{"n_layer": 9, "d_model": 224, "n_experts": 128, "experts_per_token": 6, "d_expert": 48, "d_shared_expert": 64, "activation": "swiglu", "moe_layers": [2, 3, 4, 5, 6, 7, 8], "router_score": "softmax", "normalize_top_k": true, "routed_scale": 1.0, "balance_loss": 0.00463, "balance_bias": false, "shared_expert_gate": true, "init_std_router": 0.0276, "lr_router": 0.000753, "n_head": 4, "n_kv_head": 2, "head_dim": 64, "vocab_size": 20743, "norm": "rmsnorm", "norm_place": "pre", "norm_eps": 1e-05, "positions": "rope", "rope_base": 10000.0, "rope_fraction": 1.0, "qk_norm": false, "attn_scale": 0.125, "tie_embeddings": false, "parallel_block": false, "init": "uniform", "init_std_qkv": 0.0418, "init_std_o": 0.00921, "init_std_up": 0.0418, "init_std_down": 0.00614, "optimizer": "soap_variant", "lr": 0.00313, "lr_mult_qkv": 0.5, "beta1": 0.95, "beta2": 0.95, "lr_head": 0.0156, "warmup_steps": 200, "schedule": "cos", "final_lr_fraction": 0.0, "batch_tokens": 65536, "seq_len": 1024, "doc_mask": true, "train_tokens": 277200000, "steps": 4230, "dataset": "wikipedia_en"}
Below are experts of layer 3 (counted from 0) of a mixture-of-experts language model. Rows are named router (the router's row for the expert), gate (a neuron's input weights, with its number), up (a neuron's input weights, with its number) and show model dimensions 112-167. Each number is 200 + 30 x the weight over its row's rms, rounded and kept within 0 to 999.
Before each expert's rows: a language model's description of what the expert responds to. This comes from a sample of Wikipedia text that the model never trained on.

# expert 19
It responds to: Clause-linking conjunctions. Conjunctions and prepositions joining clauses in biographies, especially while, before, and, but, until after a comma, as in married while in jail.
router,143,169,230,194,220,253,139,223,165,197,167,134,172,179,226,196,256,247,237,136,245,215,196,211,190,258,169,239,237,188,238,282,251,168,179,235,260,130,201,158,160,185,172,231,262,186,218,192,195,187,211,260,220,191,215,215
gate0,213,185,115,176,214,217,205,212,205,220,183,216,254,200,215,301,180,204,197,249,204,170,217,216,214,177,238,177,158,186,237,175,208,160,210,219,213,233,153,218,189,208,237,178,196,226,212,251,165,167,171,143,213,232,179,186
up0,216,174,209,223,240,237,227,207,185,238,227,192,138,214,213,251,257,225,214,192,207,263,176,236,282,194,229,178,268,233,192,238,210,171,142,193,262,198,198,186,243,158,204,215,190,178,214,201,260,183,248,202,205,206,144,181
gate1,202,189,214,166,200,226,192,161,153,203,159,160,181,227,173,219,201,247,176,229,204,250,202,225,145,182,195,207,157,189,240,224,207,160,220,227,245,172,210,203,213,160,192,208,143,176,211,167,175,221,108,181,224,147,173,227
up1,238,198,238,218,196,213,179,203,207,160,180,228,225,220,177,251,210,240,216,199,150,183,147,250,195,182,227,231,136,175,170,243,151,232,232,208,201,172,234,251,202,162,150,182,194,206,162,214,184,214,155,188,229,207,221,203

# expert 29
It responds to: Occupation nouns. Occupation words after nationality in biography openings and born-lists, such as singer, actress, footballer, politician, plus taxonomy and infobox labels.
router,184,153,201,170,168,154,192,205,175,206,228,203,214,232,256,255,219,240,260,167,188,183,230,238,229,181,156,158,265,214,211,219,179,215,242,195,242,160,206,176,218,173,191,250,198,219,173,226,179,226,192,229,253,195,141,193
gate0,178,231,234,173,212,202,230,195,223,208,233,208,197,168,235,181,224,145,168,158,174,185,213,204,216,204,196,190,237,214,233,219,264,125,198,136,252,203,175,179,224,174,263,214,208,236,205,207,218,223,188,223,263,178,194,164
up0,174,162,222,193,176,153,202,178,182,209,188,235,244,239,184,209,229,210,229,191,144,240,176,179,219,247,189,167,246,198,213,207,187,221,203,235,139,253,204,204,221,188,143,213,195,144,232,248,204,223,235,235,224,180,215,239
gate1,211,219,167,245,223,216,204,185,134,175,152,193,209,199,173,181,213,206,191,229,189,215,173,236,301,197,195,172,160,219,209,215,192,169,204,219,235,220,210,229,220,210,224,249,223,174,203,264,164,230,195,169,275,211,162,199
up1,202,241,170,237,230,266,187,188,205,233,252,175,195,175,227,146,201,214,205,240,196,157,153,209,190,228,181,210,211,205,188,195,228,196,234,251,226,165,199,172,176,164,152,198,177,205,182,198,213,211,214,240,278,186,177,217

# expert 14
It responds to: Sports and venue names. Second words of named events, teams and places, such as Auckland Open, Warrington Wolves, Cup and Stadium, plus Final table headers and opening parentheses.
router,228,191,244,253,211,187,164,218,243,239,116,188,205,246,211,130,214,240,170,237,185,217,193,264,208,241,213,208,225,153,213,235,152,218,201,143,230,114,148,213,226,146,136,180,199,207,180,202,147,210,190,168,208,218,241,198
gate0,234,207,169,268,243,230,189,224,216,114,182,177,129,200,187,161,188,215,250,236,153,213,207,193,201,236,201,186,214,198,192,182,213,209,242,143,193,186,187,187,170,199,214,131,178,190,205,182,165,218,203,215,189,211,218,200
up0,165,121,255,213,186,189,241,220,214,227,248,219,161,176,211,217,230,171,151,197,200,238,216,159,209,162,232,170,255,223,156,197,231,194,186,220,204,172,179,172,173,184,218,131,176,239,189,226,200,221,202,205,164,216,145,187
gate1,194,256,151,203,212,184,171,241,191,208,202,202,224,248,192,201,237,250,260,159,181,185,199,227,239,194,225,166,217,179,187,222,225,222,185,202,199,198,177,275,165,212,194,147,217,198,155,207,189,206,171,156,193,196,228,204
up1,197,182,239,233,139,199,219,190,175,203,208,224,200,196,273,175,165,179,208,223,177,197,243,185,166,206,214,239,190,219,159,201,234,223,178,165,239,207,204,196,189,218,166,187,162,162,213,155,221,258,245,187,150,125,224,201

# expert 25
It responds to: Word-ending suffixes. Suffix pieces completing a word, such as ent, ous, ive, ined, often in Latin species names or proper names, like dilig-ent, Sarg-ent.
router,201,207,172,242,155,183,173,253,216,196,233,167,144,160,171,208,214,161,218,193,141,197,220,207,247,149,186,183,184,213,170,156,221,120,187,194,204,174,230,257,238,165,173,174,201,142,230,168,213,188,197,198,193,186,230,231
gate0,213,182,191,279,169,211,183,235,269,221,206,190,171,248,158,151,157,176,192,204,177,180,217,205,192,125,230,215,220,202,224,198,236,223,196,199,156,231,164,219,202,152,192,210,191,189,191,200,163,167,199,229,203,246,245,228
up0,200,218,187,187,240,189,198,196,146,198,189,214,219,239,204,158,164,231,220,185,163,251,168,180,193,175,195,229,215,250,259,213,163,174,240,169,203,228,220,180,189,118,159,203,188,182,190,223,222,215,193,279,203,215,204,214
gate1,183,208,195,188,199,243,217,260,164,170,231,173,133,151,184,150,137,204,256,203,163,221,223,194,188,200,191,162,179,242,219,202,188,221,182,226,238,203,211,157,236,169,191,188,174,191,221,229,214,214,204,223,183,197,217,208
up1,199,180,239,195,206,177,179,177,219,188,224,162,175,199,181,220,270,193,199,196,197,190,183,208,220,191,161,147,212,239,183,181,140,216,200,196,228,194,168,218,214,252,204,235,143,179,234,207,209,205,195,262,169,218,222,157

# expert 45
It responds to: Name and year endings. Final pieces of surnames, words and years, as in Bra-ak, Coll-ins, Stra-ight, 199-9, often in music, sports and biography lists.
router,149,196,161,207,215,193,228,150,180,162,206,239,242,197,227,219,248,224,162,226,221,219,199,200,241,216,146,195,173,206,212,200,163,217,218,227,191,237,166,207,190,261,220,216,252,129,153,223,217,214,148,207,196,248,202,198
gate0,172,176,163,232,225,236,202,214,150,194,158,219,158,194,195,214,224,224,179,205,163,245,214,165,185,200,162,212,109,185,238,193,221,262,251,129,251,179,192,215,205,214,172,229,209,187,227,220,202,167,219,222,170,218,124,172
up0,219,193,213,212,194,219,218,219,203,181,177,236,135,264,189,222,138,215,185,255,254,227,160,175,163,148,216,237,209,146,183,218,181,214,182,241,212,208,209,160,256,234,194,206,183,243,199,189,201,169,226,236,207,224,235,175
gate1,192,235,173,254,164,191,184,261,213,148,250,198,230,163,231,196,224,222,182,199,183,199,165,185,177,216,185,213,154,210,241,205,248,165,199,206,238,243,142,157,152,215,240,191,208,173,239,207,162,193,186,224,188,243,203,175
up1,223,178,174,286,208,221,227,163,216,218,186,218,207,193,193,145,165,199,198,213,184,247,202,206,201,210,206,186,262,218,253,200,200,227,181,208,226,226,222,162,224,280,206,227,245,148,156,147,246,193,222,187,198,167,148,256

# expert 16
It responds to: Foreign name endings. Final pieces of non-English surnames, place names and Latin taxon names, such as -ović, -ski, -ova, -mann, Alamosaur-us, Kouyat-é.
router,223,220,182,237,231,202,151,193,199,188,142,192,170,238,171,136,182,201,191,228,140,198,201,255,198,203,197,208,196,134,208,218,178,161,207,216,181,125,234,238,238,144,178,238,232,198,172,215,157,226,240,162,201,128,184,248
gate0,223,210,204,170,178,221,249,213,201,232,241,182,235,159,180,195,184,169,166,230,209,188,170,183,199,163,189,190,232,164,215,175,276,176,202,241,197,202,207,202,106,219,132,247,206,189,242,228,196,204,181,215,203,176,193,200
up0,239,168,179,207,209,166,219,138,164,207,189,154,244,189,209,206,197,243,222,193,188,220,212,232,167,197,195,195,182,234,240,96,227,203,214,188,198,224,229,194,189,212,162,234,187,205,191,196,188,182,200,172,220,192,190,203
gate1,173,205,161,192,171,229,161,218,190,225,229,247,186,187,161,172,185,178,243,170,158,230,209,233,241,221,218,191,178,169,206,198,235,181,163,203,179,208,161,217,180,174,211,188,235,210,207,187,166,213,132,212,263,156,208,240
up1,191,243,210,205,168,230,241,224,196,210,250,184,169,195,158,182,203,187,161,283,219,241,202,216,150,215,217,195,211,174,239,245,190,215,237,220,243,178,198,193,241,191,213,180,142,206,200,205,214,196,205,213,175,163,248,213

# expert 9
It responds to: Conjunctions linking ranges. Linking words like and, to, or and but, especially between years in from 1986 to 1990 ranges; also making, giving, causing.
router,163,201,235,241,162,207,150,201,247,174,147,203,221,186,246,209,222,224,214,201,263,254,133,139,197,228,208,177,239,220,161,204,254,204,220,268,244,213,197,191,172,168,145,214,161,194,208,262,194,150,170,195,160,180,261,159
gate8,160,216,229,219,224,222,227,222,267,194,231,179,194,244,184,210,241,179,223,225,185,225,175,196,169,189,243,185,232,171,190,231,208,215,150,197,264,201,242,224,198,232,151,217,196,165,187,228,179,182,209,222,199,219,217,140
up8,177,193,167,199,184,174,176,185,199,219,164,284,182,153,180,223,222,189,234,221,247,209,206,209,215,195,225,214,272,168,216,240,146,245,196,187,193,195,258,226,187,220,216,191,264,223,228,205,209,174,232,244,183,153,143,238
gate9,209,209,189,300,167,223,198,169,245,174,207,156,178,135,186,179,204,229,156,259,233,215,156,161,170,199,172,222,163,181,278,199,204,252,172,206,226,196,201,209,199,202,179,231,144,175,237,203,211,169,215,214,194,203,165,177
up9,182,169,136,232,228,216,200,204,244,182,212,196,246,169,173,161,241,191,145,274,218,210,202,194,196,150,242,254,161,195,223,161,210,189,170,189,214,273,176,187,176,145,189,190,199,189,223,172,222,209,237,213,222,154,188,191

# expert 5
It responds to: Name-part continuations. Capitalized words and mid-word pieces inside proper names and titles, such as Supreme, Atlas, Star, or Aung, Amanbayev, Stradivarius.
router,201,207,232,201,156,190,194,169,241,182,192,193,186,178,185,179,153,220,214,244,235,180,153,249,216,181,192,202,153,200,165,206,154,178,286,221,194,201,177,196,157,235,176,197,132,195,186,147,205,221,201,179,200,160,221,259
gate0,264,175,211,225,222,182,200,213,223,232,151,183,166,213,142,197,164,245,202,149,120,215,211,137,139,231,189,245,209,170,195,206,146,216,202,209,220,233,219,214,234,189,209,231,174,214,151,212,206,144,183,211,157,196,212,227
up0,192,214,203,216,174,188,170,206,188,194,228,239,192,173,212,213,216,193,178,198,198,180,204,246,276,177,222,201,157,218,194,222,186,219,255,202,219,208,187,194,193,169,195,213,198,186,164,190,192,210,167,194,198,207,207,184
gate1,189,152,125,160,246,221,258,247,232,205,172,165,163,205,172,201,202,248,200,210,211,228,152,194,204,210,210,218,242,170,185,243,205,234,146,211,276,184,157,212,151,222,144,242,217,209,233,210,160,192,251,214,166,206,209,238
up1,189,228,228,184,207,231,220,168,170,203,246,149,205,213,169,217,230,232,190,250,160,185,168,221,240,213,202,218,218,206,213,187,179,187,219,218,223,184,201,223,216,237,194,244,234,184,208,205,202,191,143,163,174,146,169,194

# expert 2
It responds to: Mid-word fragments after h. Word-piece continuations inside words and names, often after a leading h or capital, such as he-s-itate, w-ished, Fl-owers, plus table pipes.
router,165,209,159,160,227,259,213,206,158,180,197,168,193,210,204,201,212,169,172,226,249,200,221,204,235,183,207,181,158,165,158,221,207,188,175,156,220,210,192,176,123,228,182,149,202,175,234,227,187,267,201,243,163,229,229,152
gate0,213,244,204,199,193,214,200,125,165,239,254,220,179,212,163,253,152,193,213,199,186,208,269,223,247,186,136,243,133,226,168,200,186,205,231,177,170,188,197,220,192,212,201,225,193,210,190,211,174,171,204,247,192,203,159,211
up0,177,189,183,229,166,202,226,229,228,207,193,158,177,170,208,226,233,185,164,174,222,197,226,177,211,225,255,207,244,257,204,148,147,168,175,176,165,196,154,176,226,172,237,179,220,207,232,131,202,198,237,185,193,272,274,238
gate1,183,238,186,208,185,176,196,187,256,236,197,164,206,224,192,221,234,200,160,158,248,153,194,188,159,124,229,188,188,198,221,182,236,195,202,222,228,196,185,221,206,177,239,205,209,209,170,148,203,171,170,146,185,214,204,154
up1,222,150,145,226,228,201,219,215,221,215,229,159,223,170,188,226,229,181,234,168,228,190,218,201,186,133,176,190,223,234,178,132,187,146,154,197,183,199,175,188,225,193,174,203,199,191,255,199,196,145,239,219,220,203,198,251

# expert 13
It responds to: Article opening definitions. Key head words in first sentences and infobox labels, such as locality in is a rural locality, moth, Republican, Born, Genus.
router,197,208,235,217,211,180,222,183,160,226,239,217,177,171,179,161,228,224,247,196,147,216,223,251,234,217,192,203,184,218,152,261,201,196,244,247,175,200,187,199,213,129,188,202,193,192,182,228,182,140,204,201,215,202,196,209
gate0,179,171,190,184,204,206,217,183,172,187,213,198,225,139,210,160,184,144,233,155,195,164,207,168,194,227,197,175,209,176,226,162,193,209,204,187,202,197,163,176,183,200,174,226,196,197,218,237,189,207,240,172,177,240,203,222
up0,196,203,218,158,228,239,257,175,216,209,157,142,215,219,223,186,213,201,187,184,217,181,179,211,219,198,247,146,209,185,245,198,187,208,167,154,218,208,233,199,193,207,181,207,152,225,179,218,197,235,228,204,248,191,179,220
gate1,249,172,157,201,209,229,201,200,153,238,280,276,216,128,184,219,239,186,202,152,172,228,198,248,226,184,202,201,188,199,175,211,164,176,175,205,208,274,183,217,200,195,186,189,188,248,172,178,185,158,180,246,151,212,148,164
up1,192,210,162,207,208,136,177,235,249,176,155,211,238,225,190,205,171,209,228,176,219,206,199,291,203,230,149,244,212,230,193,169,204,171,198,235,200,199,157,228,207,249,209,162,197,242,189,201,189,221,216,202,219,131,245,211